config.toml
n_layer = 8
n_experts = 64
d_expert = 128
moe_layers = [2, 4, 6]
router_score = "softmax"
router_z_loss = 0.001
norm_eps = 1e-05
tie_embeddings = false
beta2 = 0.98
dataset = "wikipedia_en"
Below are experts of layer 2 (counted from 0) of a mixture-of-experts language model. Rows are named router (the router's row for the expert), gate (a neuron's input weights, with its number), up (a neuron's input weights, with its number), down (a neuron's output weights, with its number) and show model dimensions 192-255. Each number is 128 + 24 x the weight over its row's rms, rounded and kept within 0 to 255.
After each expert's rows: "mostly gets" lists some tokens that are sent to it at least half of the time. This comes from a sample of Wikipedia text that the model never trained on.

# expert 8
router [138 112 110 137 118 128 100 155 101 140 162 117 116 109 133 139 122 154 105 157 137 126 101 159 134  76 136 143 130 133 132 165 112 134 118  99 129 149 115 127 118  92 141 141 155 135 105 121 132  95 150 107 159 194  59 144 129 164 107 106 124  85 187 162]
gate0 [129 115 130 146  98 137 108 152 133  93 102 130 134 144 107 117 181  80 105 128 129 137  81 125  94 123 116 126 130 127 115 165  82 112 173 149  56 158  96 167 135 143 109 117 193 131 113 118 103 147 145 128 106 117 162  97 141 137 159 157 105 139 107 117]
up0 [ 88  99 133  94  96 125 158 123 118  93 134 109 122 134  98  89 140 145 110 111 109 163 153 115 120  86 160 128 151 118 123 147 121 132 114 120 152 140 169 135 153 125 133 121 146 139 126 136  69 165 133 115 153 144 127 141  74 119 120 155 159 129  89 172]
down0 [100 128 149 117 146 156 154 103 123 121 134 107 109  76 142 127 110 121 124 143 116 137 135 121 111 109 126  91 134 151 129 148 130 115 162 135 157 119  89 155 158 120 105 109 139 159  98 163 135  45 152 139 124 103 113 101 107 133 121 104  96 118 104 122]
mostly gets: "p", " |", "″N", "°N", " Athletic", "ova"

# expert 3
router [159 128  92 128 127 155 104 109 108 139 162  90 103  99 153 154 123 132 103 156 158 131 124 147 103 111 154 168 126 174 127 153 103 173 129 111 117 122 102 182  96  91 144 181 124 167 100 108 107 134 150 156 143 168 113 160 117 135 115 124  93  89 136 124]
gate0 [117 140 155 140 126 131 146 110 136 142 120 122 138 164 145 106 134 142 140 133 138  98 126 148 150 109 173 117  91 115 170 121  99 115 112 134 117 125 138 105 140 131  98 136 124 103 128 150 132  98  93 140 117 152 127  98 137  90 112 135 150  93 147 135]
up0 [111 155 188 108 121 155 150 105 141 124  92 114 147 141 131 103 136 166 134 147 130 121  78 126  66 152 108 144 130 143 176 163 110 109 148 131 124 130 156 116 124 104  95 119 140 138 131 157  92 163 134 113 147 130 187 150 109 138 139 124 159 184 128 138]
down0 [125 123 125  93 121  54 110 106 121 140 133 146  70 125 135  99 152 108 137 119  50 128 119 117  78 180 112 121 154 107 126 162 129 114 159 199 120 109 167  88 125 139 134  93 128 102 131 127  97 147  91 160 104 176 124 131 126  88 126 170 125 106 163 126]
mostly gets: " wife", " former", " Deputy", " actress", " blue", " white"

# expert 32
router [163 161  94 127 117 151  97 113 125 141 148 132 105 140 195 183 145 153  81 148 126 157 122 130 132 140 141 126 101 117 125 139 105 152 152 152 115 145 120 192  96 110 165 134 100 119  82 133 109 117 124 139 139 154 116 157 106 104 131 114 122  59 122 133]
gate0 [ 82 141 145 117 145 156 126 123 140 120  95 103 141 144 122 102  94 102 141 152 129 107  98 164 158 110 147 138  98 123 114  87 146 187 126 144  98  97 131 121 168  99  84 133 135 101 119 126 125 166 117 101 115 158 107 107 130 113 153 126 141 107 157 111]
up0 [135 132 192 137 145 147 151 142 103 151 101 161  94 139  98 142 150 100 115 134 105 146 100 103  91  95 115 149 120 153 120 126  80 120  91 150 132 108 111 124 128 181 116  88 142 122 163 146 105 152 156 100 116 154 162 131 147 125 139 116  68 129 116 160]
down0 [129 133 143 121 108 196 121 134 116 144  97 143 130 145  93 122 132  91 172  76  79 127 109 130 126 114 136 133  86 146 118 155 139 145 118 130  97  83 167 169 112 115 113 127 139 119 135 138 152 129 124 128 105 134 120 117 154  97 116  98 130 134 123 149]
mostly gets: "-", " with", "==", "===", "=", "|"

# expert 36
router [132 157  91 163 122 132 121 116  73 154 150 104 151 109 150 150 119 165 114 119 182 142 139 147 120 125 128 160 128 164 140 177 133 148 107 143 148 132 127 175  83  92 192 160 143 157 151  91 140 134 116 181 168 110 110 126 108 130 153 131  75  77 107 139]
gate0 [116 117 113 163  77 105  73 109 158 110 130 111 139  88 138 107 118 146 161  92 133 113 129 146 121 105 170  96 149 152 133  96 125  93  89 191  92 119 112 134 124 112 134  99 151 130 113 131  94 132  95  99  92  58  94 151 109 157 131 147 150  83 102 115]
up0 [138 130 173 171 152 142 131 111 126 154 129 106 110 140 122  98 138  95 178 129 146 136 156 125 124  89 153  70 153 106 121 120 153 132 130 135 158 133 137 131 107 155 179 138 108 169 123 169  77 106  90 121 107 147 136 106  77 148  94 163 104 152 151 154]
down0 [138 188 148 140 125 114 135 135 133 134 128 117  86 101 113 104 155 115 162 143 118 138  68 136 150 122 154 154 121 153 129  94 133 144 146 160 146 155 102 130 136 105 147 155 156 151 131 114  79  82 160 129 171 139 106 112 162  99 138  78 130 143 132 164]
mostly gets: ".", " John", " Robert", " William", " James", " Michael"

# expert 38
router [132 100 119 139  72 122  91 149  90 126 136 138 138  86 123 144 124 104 112 148 143 145  90 162 106 128 129 142 130 136 134 134 118 154 162 130 105 158 104 178 125 110 136 162 115 163 101 128 148 112 124 146 101 148 104 168 149 137 106  87 137 103 107 166]
gate0 [173  88 154 127 104 111 131 123 156  94 154 142  92 114 109 135 147 109 114 123 107 149 159  88 126 121 125 150  92  70 109 152 122  88 165 135 135 134 113 128  91 130 135 154 125 125 144  96 136 160 133 115  99 114  88 151 150 128 148 139 131 169  98 128]
up0 [122 128 147 118 116 139 133 150 182 135 169 150 171  98 115 100 132  84 129 111 126 102 124 130 139 131  82 136 123 136 159 157  88 130 151 133 149 138 120 110 150 125 121 159  95 111 137 108 127 145 136 122 118 106 150 118 131 117 132 133 149 153 127  88]
down0 [130 144 138 138 103 140 119 151 141 122 163 130  87  92 126 133 141 134 147 111 132 150 137 138 148  76 164 106 140  93 126 105 115 149 115 154 145 139  72 107 124 109 100  82 133 140 123 132 149 156 119 176 111  89 151 131 142 139 126 105 120 117 114 104]
mostly gets: "-", "-b", "-c", "-d", "-f", "-S"

# expert 60
router [135  92  95 124 127 119 124 114 108 149 123 115 127 126 140 169 139 121 102 136  94 144 104 158 118 170 121 160 135 125 126 141 110 136 151 133  98 111 139 149  95 101 125 165 137 137 107 127 103 151 175 190 138 135 101 154 102 105  88 135 101 118 117 164]
gate0 [111 134 108  70 119 161 136 100 117 112 101 120 134 160 136 178 144 150 125  92 138 146 153 101 142 164 115  79 111 147 130  95 101 109 137 142 149 174 139 122 103 118 156 129 106 118 150  89 137 132 136 124  82  80 127 111 121 108 115 150  75 122 113 134]
up0 [153 146  97 173 110 128 117  90 115 150 102 133 148 134 141 153 153 137 159 148 103 124  96 142 111  96 128 147 114 107 153 148 192 172 109 119 103 161 160 122 110 184 165 114 107 112 119 112 147 111 153 149 110 146 124  99 143 157 151 136 136 133 124 122]
down0 [132 143 142 134 142 123 155 152 155 141 124 121 100 105 115 133 145 112 109 106  97 135 162 103 111 141 110  59 143 130 121 120 160 133 142 138 125 140 119 112 120 140 115  98 131 138 123 126 130 144 100 117 145 136 131 144  76 161 127 135 128 168  91  86]
mostly gets: " which", " who", " where", " when", " that", " \\"

# expert 61
router [140 158 104 156 122 126 116 123 137 146 125  71  91 100 152 148 119 137 129 166 137 161  92 144  94 124 115 152 118 136 137 152 125 131 146 169 119 131 156 165 120 113 155 161 155 171 112  99  82 103 116 142 113 120 116 167 136 131 101  93  91  97 117 123]
gate0 [128 141 126 134  98 117 121 178 101 133 123 140 105  87 126  90 104 131 111 145 143 106 166 143 146 174 113 100 124 127  91 172 127 133 104 122 132 126 150 188 116 119 141 151 156 124 150 132 142 147 119 120  96  83 162 134 146 143 124 124  77 114 134 109]
up0 [108 115 119 132 102 149 151 112 138  97 132 115 119 137 143 133 118 103 115 122 173 114 112 128 126 138 122 121 112 123  99 167 139  91 131 111  91  99 117 106 111 149  78 105 123 109 129 169 151 123  77 138 131  94 107 152 141 107 123 117 104 147 112 111]
down0 [136 121 127 139 113 115 151  80  97 133 155 154 152 129 106  99 138  86 117 119 141 168 149 122  95 114 144 152 151 130 135 146 124 139 148 141 110 162 144 156  91 126 118 117 113 142 103 153 120 149 106 153 110 161 125  94 146 105 160 130  74 119 108 114]
mostly gets: "born", "Al", "Mac", "the", "Gls", " Spacewatch"

# expert 1
router [142 112 118 171  73 150 115 121 134 168 131  93 130  99 127 144 116 117 145 165 146 152 103 146 108 144 136 152 130 141  86 144 110 135 170 147 130 114 142 160 101 103 165 158 110 143 110 157 104 114 107 163 140 139 132 142 174 140 108 140 104 109 175 115]
gate0 [119 161 152 160 156 115 125 150 116 109 127  87 148  91 136 133  81 139 121 110 141 146 126 151 143 160  87 155 137  71 105 101 109 152 110 115  92  71 130 103 131 135 139 142 158 120 117 130 116  88 139  91 121 109 108 119 136 128 103 121 113 134 128 148]
up0 [148 145  96 180 148 154 120 123 143 128 167 110 116 157 110  88 150 124 134 132 110 136 143  85 106 129 101 129 101 151 143 132 147 161 141 177 143 150 146 158 112 155 136 160 127  97 110  92 167  94 100 150  99 135 103 157 125 119 144 105  99 112 128  84]
down0 [129 113 125 148 138 129 111 154 105 164 138 124 122 144  96 196 121 102 153 126 140 106 122 100 109 104 148 132 129 153 164 141 193 168 118 105 138 151 139 118 162 132 133 145 151 118 159 125 136 121 162 144 154 132 168 179 142 137 116  72 137 172 134 148]
mostly gets: "'", " UTC", "’", "ñ"

# expert 55
router [143 133 121 154 125 157 105  81 114 131 115  59 107 137 125 134 108 147 104 147 172 150 107 131 117 147 128 178 122 144 129 149 132 147 136 119  96 148 128 143 122  89 158 147 130 141  70 113 111 112 112 169 115 150 148 127 142  87 135  82 119  85 175 155]
gate0 [127 158 183 112 143 133 147 146 156 159 118 123 126 113 111  97 130 134 105  87  92 134 150 123 180 148 125 114 135  77 137 134  84 117 138 138 163 162 131 125 122 108 146 126  84 101 157 116 142 139 146 141 136  99 167 149  86 123 132 124 147 142 104 134]
up0 [124 127 126 129 134 114 147 179 127 141 148 135  86 153 153 119  97 169 126  83 128 161 100 122 139 134 146  93 114 120 135 129  97 127 105 161 145 130 126 109 164 123 129 102 108 185 118 107 129 128 112 102 154 156 153 142 140 139 141 135  85 149  99 130]
down0 [142 162 149 174 148 126 184 116 130 123 100 112 120  91 100 161 148 155 192 148 136 132 110 149 123 115 150 127 130 108 126 153 128 125 128 169 135 162 123  93  97 151 142 133 156 110 150 143 114 108 147 136 115  87 128 107 110 157 118 140 149 149 126  84]
mostly gets: "20", "'s", " his", " its", " their", " her"

# expert 48
router [124 110  95 136 124 132  97 121  98 135 148 116 105  85 115 156 126 136 117 151 146 161 120 155 131 124 147 144 129 158 136 155 101 146 112 140 129 113  78 123 124 103 151 183 137 135 131 126 132 102 153 172 145 173 128 162 131 156 107 147 105  76 145 161]
gate0 [127 119 134 101 126 200 144  95 112 150 112 139 102 123 134 149 106 118 114  82 150 108 173 166 171 108 146 121 119 113 118 121 118 165 116 109 100 133 124 104 169  94 119 106 141 122 104 142 134 122 152 134 144 127 131 126 121 160 115 143 115 102 174 129]
up0 [151 119 134 111 161  86 124 154 111 102 140 161 134  88 151 132 139 142 146  50 122 101 126 147 122 134 151 147 145 140 120 109 132 118 164 100 126 154 152 152 189 131 128 106 140 139  83 143  98 167 151 127 137  72 132 141 126 133  67 157 138 145  58 144]
down0 [107 133 125  78 147 111  92 122 174 130 122 134 113 128 136 139  74 142 100 109 137  98 151 165 151 129  65 162 114 145 120 172 121 122 140 103 152 112  83 116 138  91 133 109 140 171 133 118 137 138 101 127 127 150 122 100 164 139 157 126 110 135 117 129]
mostly gets: " |", "\":", ":", ");", ".;", " -"

# expert 56
router [155 143 100 155 117 132  94 106 117 146 135 131 146 105 171 163 139 146 121 143 162 134 127 146  88 156 135 137 105 130 125 143 112 159 146 119 122 169 106 186 112 124 161 174 130 165  92 136 138 125 117 166 128 156 120 171 135 133 125 133  93 117 134 129]
gate0 [134 164 149 130  94 165 138 129 166 134 140 128 100 133 110 167 107 162 191 132 131 129 131 136 160 106 103 122 130 146  94 100 144 173 104 129 169 117 138 111 162 156 147 137  96 122 174 134 140 126 108 128 127 143 136  83 159 139 146 149 126 176 145 128]
up0 [124 157 196  93  83 113 162 148 144 132 146 107 135 146 164 112 117  93 124 109 107 189 103 120 134 102 121 132 135 117 137 140 114 116 118 119 172 135 181 128 174 155  85 142 133 113  93 140  95 150 157  93 132 117 108  83 139 129 101 115 126 145 164 145]
down0 [ 84 142 138 125 149 121  72 153 112 117 103  94  84 109 120 135 138 150 102 106 117 134 153 119 146 144 120 114 185 145  94 157 106 173  96 146 158 130 162 132 106 130  97 154 118 102 124 139  69 169 139 128 112 133 152 116 102 120 109 131  84 167 142 171]
mostly gets: " ", "20", "19", "18", "10", "29"

# expert 30
router [138 110  57 148 131 141 111 111 105 133 121 110 127 139 107 147 137 136  94 134 123 148 103 153 127 153 159 150 141 151 164 144 130 153 130 164 103 124 131 155 111  92 141 151 147 161 122 121 138 121 117 162 143 172 105 136 132 173  91 120 122  97 168 163]
gate0 [100 157  93 141 141 146 135 115 182 105 133 126 101  92 116 141  68 140 146 183 116 145 126 160 138 127 133 167 142 143  95 127 114 131 124 147 104 106 123 138 102 140 157 148 104 126 140 111 170 101 135 109 134 108 144 129 115 166 168 123 164 135 117 140]
up0 [141 139 149 173  91  95 133 119 124 120 122 128 117 147 113 144 118 163 138  98 146 181 133 102 124 144 162 120 159 146 119 111 124 105 116 142 143 156 166 122 130 137 116 118 101 117 124 139 145 136  94 136 127 168 148 124 132 120  88 111 113 137 114 116]
down0 [120 117  91 135 136  93 128 170 150 168 116 149 162 139 134 126 157 107 143  96  94 138 192 108  96 155 134 100 140 172 136 122 138 157 168  74 176  90  76  94 118  99 142 104 127 112 121 160 107  91 150 112 142 121 103 128  90 141 133 114 113 121 143 153]
mostly gets: " —;", " |", " −", " –;", " —", "%;"

# expert 18
router [147 145 115 128 109 157  95 116 111 142 136  84 113 111 131 149 107 114 108 170 128 127  85 125 133 119 122 151 100 140 149 125 130 163 133 110 145 146 112 162 106  83 155 159 141 121  95 152  93 101 139 122 141 160 115 146 126 135 139 125 121 101 131 131]
gate0 [111 116  96 155 163 180 152 162 118 110 123 142 119 159 137 151 143  97 102 160 116 112 102 139 116 141 102  98 128 129 114 167 138 116 124 169 143 173 146 144 129 106 115 137 138 121 145 155 100 129 105 148 160 194 190 112 151 159 148 152 151 149 110 157]
up0 [125 127  89 102 145  89 146 130 130 145 119 125 131 156 130 118  94 108 140 124 151 134 153  91  76 133 174 158 127  87 124 147 132 154 117 136 132 119 135  91  92 164 121 116 137 154  88 129 162  91 140 165 169 150 138 120 158  90 120 123 134 146 158 134]
down0 [ 87 129 139  83 129 110  74 129 123 132 123 132 137 103 154 126 142 141 134 134  98  93  95 145 126 123 119 149 145 170 107 133 126 131 102 161 145 142 160  86 138 142 143 115 142  91 120 157 119  82 109 113 120 110 112 146 137 126 126 168 166 158 158 137]
mostly gets: "wood", "berg", "ja", "ford", "ski", "ić"

# expert 4
router [153 145 111 136  93 166  75 121 107 126 135 118 100 134 134 114 130 154  99 123 155 162  89 150 158 155 152 157 132 133 120 139  87 114 129 163 123 133 134 169 152  39 127 171 139 140  85 137  88 124 108 134  85 156 107 169 156 177  81 122 137 108 107 170]
gate0 [142 143 116 118  99 113 162 150 192 105 162 138 137 117 151 143 132  74 111 158 152 157 110 106 111 151 116 142 109  93 128 123  97 131 151  82 162 145 171 113 153  99 157 133 166 120 153  93 151 106 128  58 148 113 137 133 134 156 120 154 149 124 102 179]
up0 [ 87 156 112 125 134  71 137 122 118 160 129 174 128 121 113 163 122 104 138 107 110 128 137  78 180  99 147 110  87 114 140 127 139 106 171 132 126  96 136 168  85 132 172 102 106 109 111  62 138 137 121 147 145 134 158 158 158 157 130 116 163 167 130 119]
down0 [137 146 108 122 155 137 107 140 138 121 123 127 117 100 119 145 161 137 137 139 135 130 113 127 113  84 121 144 173 191 144 110 140 124 113 130 117 102 151 112 151 132 100 142 147 141 122 122 106 118  78  96 162 119 113 135 139 109 163 132 100 139  96 114]
mostly gets: " well", " able", "ends", "ured", ".m", " available"

# expert 7
router [134 124 103 135 102 126 115 133 104 183 148 114 114 114 118 147 120 117 122 132 125 123  68 148 112 134 132 146 115 171 143 120  89 149 144 151 148 129 109 161 120  87 152 166 154 152 138 125 131 109 111 132 104 156 107 142 134 154 144 100 147 118 114 128]
gate0 [181 100 117 120 132 151 141 133 116 149 147 133 140 122 152 168  90 118  98 115 110 141 118 147  83 109 112 125 133 145 140 122 149 153 128 150 113 107  90 180 130  81 142 136 162  92 125 116 147 159 136 140 141 169 171 129 123 166 141 110 158 154 100 163]
up0 [120 173 115 153  95 151 151 139 136 106 100 114 159 100 126 152 133 159 144 116 132 125 112 102 142 152  95  90 106 133 112 161 102 174  96 126 127 179 144 123 141 129 126 118 141 109 148 148 124 111 114 158 143 142 134  98 134 135 150 143 139 133 102 128]
down0 [154  97 110 124  77  99 141 154 149 125 138 132 125 121 140 174 115 122 139 110 102 141 131  86  95 143 109 171 101 180 127  90 144 111 134 101 130 104 149  98 121 141 168 112 148  90 130 112 148 119 153 113 139 144  99 146  95 132 128 136 131 157 152 118]
mostly gets: " Angeles", "mathbf", "mond", "ste", "č", "chel"

# expert 22
router [128 106  85 133 108 142  86 132  89 153 148 102 130 123 144 142 140 133 105 157 146 136  97 170 119 134 128 162 118 146 130 178 131 166 136 110 121 127 112 170 111  99 140 178 144 165  98 115 130 134 145 145 154 166 116 169 137 146 111 120  63 109 104 136]
gate0 [ 61  97 131 108 132 124  86 120 136 122 141 103 145 117 140 164 125 141 158  96 109 166 103 130 111  97 111 141 115 105 112 167 132  69 113 143  87 122 122 107 160 146 121 125 157 188 154 108 176 134 144 100 155  88 110 167 131 161  91 162 170  94 156 144]
up0 [122 118 153  85 118  62 142  76 170 139 133 133 178 142  87 173 152 118 119 133  98 131 135 153 120 132 140 123 111 141  70 111 113 184 111 108 142 100 101  93 123 122 151 111  93 168 113 121 166 125 100 105 156 112  88  97 107  96 127 154 153 142 110 130]
down0 [ 92 139 134  95  90 108 131 115 134 179 134  99  78 117 118 164 135 114 103  98  96 145 140 114 139 133 145 131 140 108 148 152  87 104 112 105 127 121 134 122 129 176  91 156  95 130  82 142 100 123 140 132 103 105 127 116  90  97 106  92 153 148 128 130]
mostly gets: " marriage", " finished", " performance", " hospital", "09", "18"

# expert 11
router [132 112  91 126 112 124 103 136  99 131 156  98 123 102 140 172 128 152  93 145 154 142 113 159 136 133 144 170 109 143 138 158 125 166 122 120 120 116 107 184 110 112 162 175 147 157 108 110 126 145 148 154 142 165 120 158 134 143 129 121  89  81 131 143]
gate0 [125 167 153 103  99 117  76 125 131 208 106 171 129 112 144 117 133 132 105 159 138 135 134 138 125 146 126 149  99 131 157 149 134 111 126 120 159 125 117  98  95 164 141 138 107 139 129 111 141 123 162 128 134 110 175 109 120 129 116 128 134 129  96 125]
up0 [100 121 129 136 144  91 128 146 135 112  87 151 126  93 134 139 137 175 122 152  87 124 120 129 150 148 131 136 132  95 107 126 149 105 101 116 117  94 154 127  94 128 116 113 166  94  89 109 136  98  96  96 111 108 133 123 127 134 117 137 119 134 110 153]
down0 [166 131 102 146 155 130 156 141 140 154 124 140 159 135 156 111 127 150  95 123  83  96 158  93  98  97 103 108 135 158 122 133 110 159 121 134 140 110  87 123 110 164  99 132 159 137 135 115 107 108 109 140 125 106 154  96 146 131 119 125 119  70 141 131]
mostly gets: " Supporting", " running", " activities", " conditions", " growth", " Thomas"

# expert 39
router [129 124 121 149 105 134 107 111 115 153 113 113 108 128 124 141 132 117  93 120 170 129 114 148 141 158 138 150  97 128 159 147 125 155 147 114 127 162 180 134 120  87 131 191 120 131  75 164 141 130 130 126 143 126 116 123 123 148 126 134 105 112  94 144]
gate0 [145  69 126 120 163 131 112 122 135 121 122 131 124 104 139 135 152 133 166 107 116 144 140 120 137 115 118 153 122 141 133 101 107 120 116 134 109 140 136 136 121 130 133 113 115  86 129 109 151 178 143  91 106 121 104 117 134 159 125  96 131 108 103 122]
up0 [100 164 111 108 130 135 132 169 122  60 117 112 172 130 116 104 144 116 104 107 138 158 173 121 116 140 107 122 116 124 142 179  97 125 140 146 138 133 116  91 122 138 165 124 122 135 107 144  97 138 139  87 120 133 109 125 155 119 140 149  98 111 139 133]
down0 [136 183 161  94 163 107 153 113 118  97  97 157 111 104 116 113 120  59 114 160 123 143 133 176 141 120  93 128 100  93 158 132 128 119  87 147 120 116 161  96  98 120 118 125 166 122  91 100  91  81 137  95 122 145  85 147 143  98 126 164 100 107 154  98]
mostly gets: "–", "th", "l", "io", "om", "ical"

# expert 12
router [128 126 117 156 116 131 113 136 114 132 133 125 121 121 172 145 115 125 124 143 173 105 110 169 157 171 116 155  90 128 150 143 152 128 167 135 118 132 120 166 127 106 124 157 147 126  99 109 135 117 126 131 117 135  77 165 140 141 140 117 115  89 148 166]
gate0 [106 135 133 114 141 148 151 127 147 134 107 145 125 116 114 146 113 138 124 102 126  90 102 140 127 167  99 134 157 151 127 139 178 137 113 142 124 124 102 120 152 144 120 116  94 139 130 131 140 108 108 138 173 154 124 151 136  81 115 133 125  90 158  96]
up0 [146 167 122 107 116  92 129 132 140 145 139  99 169  90 106 143  98 108 144 120  88  80 109 149 157 163 143 158 132 116 146 132 149 170 103 149 140 132  94 151 111 138 126 107 130  87  92  81 117  92 130 123 111 144 122 146 145 126  94 137 145 141 115 130]
down0 [ 75 123 155  90 144 113 145 118 143 146 162  94  97  97 103 132 147 126 123 155 111 159 126 128 117 140 106 143 108  87 151 123 102 102 131 131 163 193 163 133 151 138 167 124 146 105 118 187 112 137 141 160 158 107 151 107 111 130 124 131 169 153 137 125]
mostly gets: "ation", "ler", "ell", "ition", "rop", "ulation"

# expert 53
router [114 120 112 158 156 158  87 128 112 126 159 118 146 137 115 132 129 117 131 136 142  97 130 199 112 142 143 147 123 146  92 183 108 155 138 133  99 135 153 161  85 133 125 153 130 143 116 148 118 132 122 132  99 138 119 149 103 142 121 103  66 127 120 125]
gate0 [ 92 178 127 141 140 108 116 106 155 152 153 155 147 132  97 144 138 126 116 122 147 154 110 136 114 134 143 111  84 100 162 134 129 110 156 123 110 126 113 110 132  83 157 186  98 141 118 112 146 146 137 132 121 149 106 145 155 135 131 112 135 128 126 133]
up0 [ 97 159 141 127 139  90 141 112 106 157 151 133 122 122 132 105 169  71 113 136  70 120 147 141 132  94 130 123 180 102 134 111 129 146 136 116 133 125 130 115 110 118 123  95 164 147  88 164 148 129 124 171 138 162 134  95 119 130 136 130 109  92 124 138]
down0 [131 120 120 109 135 152 124 119 153 154 140  96 107 131 134  87 132  90 187 132  77  94 125 142 127 121 137 131 137 188 104 118 157 101 126 104 118  90 121 128 133 122 145 120 157 140 155 129 113 123 134 157 131 107  97 149 125 160 160 114 136  90 123 121]
mostly gets: ".\n\n", "\n\n", " be", " |\n\n", "==\n", ")\n\n"

# expert 41
router [169 150 129 140 104 131  67 137 102 157 118 114 118 108 131 151 119 150 136 133 153 137 118 136 117 111 128 162 128 118 192 179  76 179 162 139 126 123 100 159 119  86 155 148 114 139 123 138 111 115  86 121 146 161 116 197 160 154 138 106  94 112 138 125]
gate0 [139 137 139 123 149  91 126 107 125 126 146 182 133  87 130 151 164 137 155 128 160 145 141 109  93 186  99 145 120 115  92 143 121  69 168 126 186 171 146 109 129 105 103 157 115 123 148  76  74 165 119 109 150 117 102 140 129 168 178 140 142 156 122 123]
up0 [ 90 103 147  75 158 155 149 140 163  69 138 110 117 148 119 160 109 164 160 117 114 110 168 135 139 102 179  89 137 116 141 135 132 148 157 158 132 128 106 149 110 144  98 120 162 133 122 133 140 130  95 116 147 118 112 107  94 144 125  93 115 101 135 146]
down0 [140  99  89 112 119 148 122 117 106 152 130  90 107 109 126 100 149 132 101 128 113 100 146 127 117 146 122 120 103  74 175 100 124 145 115  64  84 129 139 122 100 135 136 118 114 162  99 160 133 115 164 100 146 126 133 112 128 130 117 119 127 121  93 154]
mostly gets: " an", " a", " up", "led", "ful", " my"

# expert 58
router [162 150 128 145 119 168 104 122 133 125 151 102  98 124 162 143 140 150 122 144 150 156 102 150 142 151 158 166 121 179 133 128 125 137 136 136 146 134 129 168 116 118 146 162  88 172 130 107 136  99 149 142 130 155 130 111 171 139 123 112 139 131 110 128]
gate0 [162 104 125 106  96  93 144 151 120 115 124 154 123 122 154 144 116 180 138 147 151 141 111 138 136 132 133 143 119 136 124 124 120 109 125 144 116 148 134 119  84 114 138 134 115 122 155 105 134 154 154 144 116 126  85 119 142 145 118 102 178 148 161 114]
up0 [161 172 153 142 121 135 133 126 131 162  91 127  70 186  90 133 123 103 121 149  90 137 104 115  98 121 106 114 141 163 131 143 123 144 117 130 159 107 139 150 146 118 143 136 145 145 146  93 122 138 149 145 168 105 131 107 115 108 131 128 134 174 155 119]
down0 [134 121 142 138 143 127 123 105 155 175  91 138 126 146  97 109 146  77 124  75 106 146 132 152 113 125 133 128 173 127 176 150 125 110 137 165 123 103  85 110 109 122 139  83 137 101 129 148 157 121 134 122 156  99  87 122 114 122 124  75 146  98 121 109]
mostly gets: "|", "=", " %", " Years", "The", " Loss"

# expert 34
router [132 101 102 143 134 145 104  83  75 150 126  96  86 118 128 145 143 119 137 139 138 135 125 144 109 139 119 175 141 142 139 170  95 130 154 138  97 105 105 186 103 113 141 128 119 139  72 131  78 125 143 138 133 169 106 125 144 104 154 159  95 137 144 129]
gate0 [126 128 145 139 156 143 106 111 153 164 146 176 144 161 106 168 138 113 112 130  94 109 116  83  83 112 125 115 151 122 148 166 117 127 131 143 118 137 180 106  88 139 152 101 194 152 110 136 127 175  98 124  99  75 178 114 102 128 138 156 110 151 119 155]
up0 [ 96 129 124 120  95 111 108 139 126 121 107 135 115 141  78 154 117 124 146 128  69 123 117  93 134 112 153 134 132 164 157 138 120 110 126 131 117 141 181 139 120 130 120 120 159 109 127 173 110 190 174 131 169  98 146 117 118 119 116 141 106 148 121 137]
down0 [174 160  89  95 129 177 106 143 107 140 148 119  90  97 106  89 155 124 182 145  99 151 103 137 145 109 140  83 127  97 111 109 151 104 132 154  84 115 123 139 151 176 108 127 114 126 135  75 159 113 110 165 135 107 154  80 155 169 107 123 164 130 128 141]
mostly gets: " the", ":", "):", " its", " The", "the"

# expert 20
router [152 110 104 164  71 129 119 146 123 123 150  94 120  99 155 144 151 173 133 146 150 145 128 144 140 163 120 167 114 177 164 127 152 153 133 155 127 164 136 155 119 143 142 192 110 148 107 135 109  99 134 161 119 129 125 166 106 120 112 112  99 107 105 140]
gate0 [108 126 144  91 168 141 130  93 128 105 142 169 149 111 133 137 187  77 128 124 153 127 173 100  94 153 119 116 123 102 163 147 143 143  74 156  97  96 153 113  98  81 168 138 113 164 136 131 111 111 109 116 128 143 117 135 120 138 137 132 139 118 130 101]
up0 [ 98 131 180 190 136  98 112 113 104 146 134 108 127 110  98 133 103 126 118 101 133 155 140 140 120 144 103 131 122 123 184 157 115 146 146 148 134 134 165 108 127 147 113 107 129  94 133 111 137 173 135 147 101 147 142 129 139 117 164 159 135 127 167 135]
down0 [137  98 154 138 118 107  94 177 147 130 144 136 163  82 122 147  96 115 101  80 147 100 132 137 102 119 149 136 116 141 118 112 143 125 121 198 114 116 150 114 147 134 101 121 148 116 124 159 137  97 172 121 163  86 155 136 147 158 123 149 129 138 123 104]
mostly gets: "The", " The", " This", "/a", ".C", "BA"

# expert 63
router [135 124  78 141  97 137  84 108  79 128 137 100 145 124  93 203 118 151 119 107 147 168 137 149 114 134 143 148 115 164 117 185 123 121 126 153 117 131  67 157  95 100 142 142 163 158 113 158 150 147 158 165 132 148 121 141 171 134  81 138  88 111 137 119]
gate0 [142 154  42 130 124 145 141 165 172 123 122 141 109 136 154 133 114 131 124  97 108 136 133 137 112 117 164 135  68 116 152 154 121 176 190 150 130 120 162 119 121 141  97 119 127 166 107 146 126  79 147 162 191 160 130  80 143 167 117 124 140 154 133 156]
up0 [ 80 157 142 102 156 179 135 142 163 151  83 135 129  90 100 177 115 134 140 164 102 103 119 106 169 111  96 104 165 155 135 149 144 122 126 136 125 124 156 148 135 182 101 139  95  94 147 156 140 140 162 118 132 128 135 111 133  97 162 115 135 121 130 127]
down0 [126 159 110 105 124 140 108 162  98  72  91 190 117 104 137 151 139 118 139 181 174  96 143 147 149 109 136 146 119 122 110 117 132 137 104 155 106 144 108 168 121  91 138 106 122 136 119 123 129 119 178 142 127 117 139 108 136 107 145 111 114 139 161 168]
mostly gets: ")", ".\n\n", "),", ".\n", "\",", ")."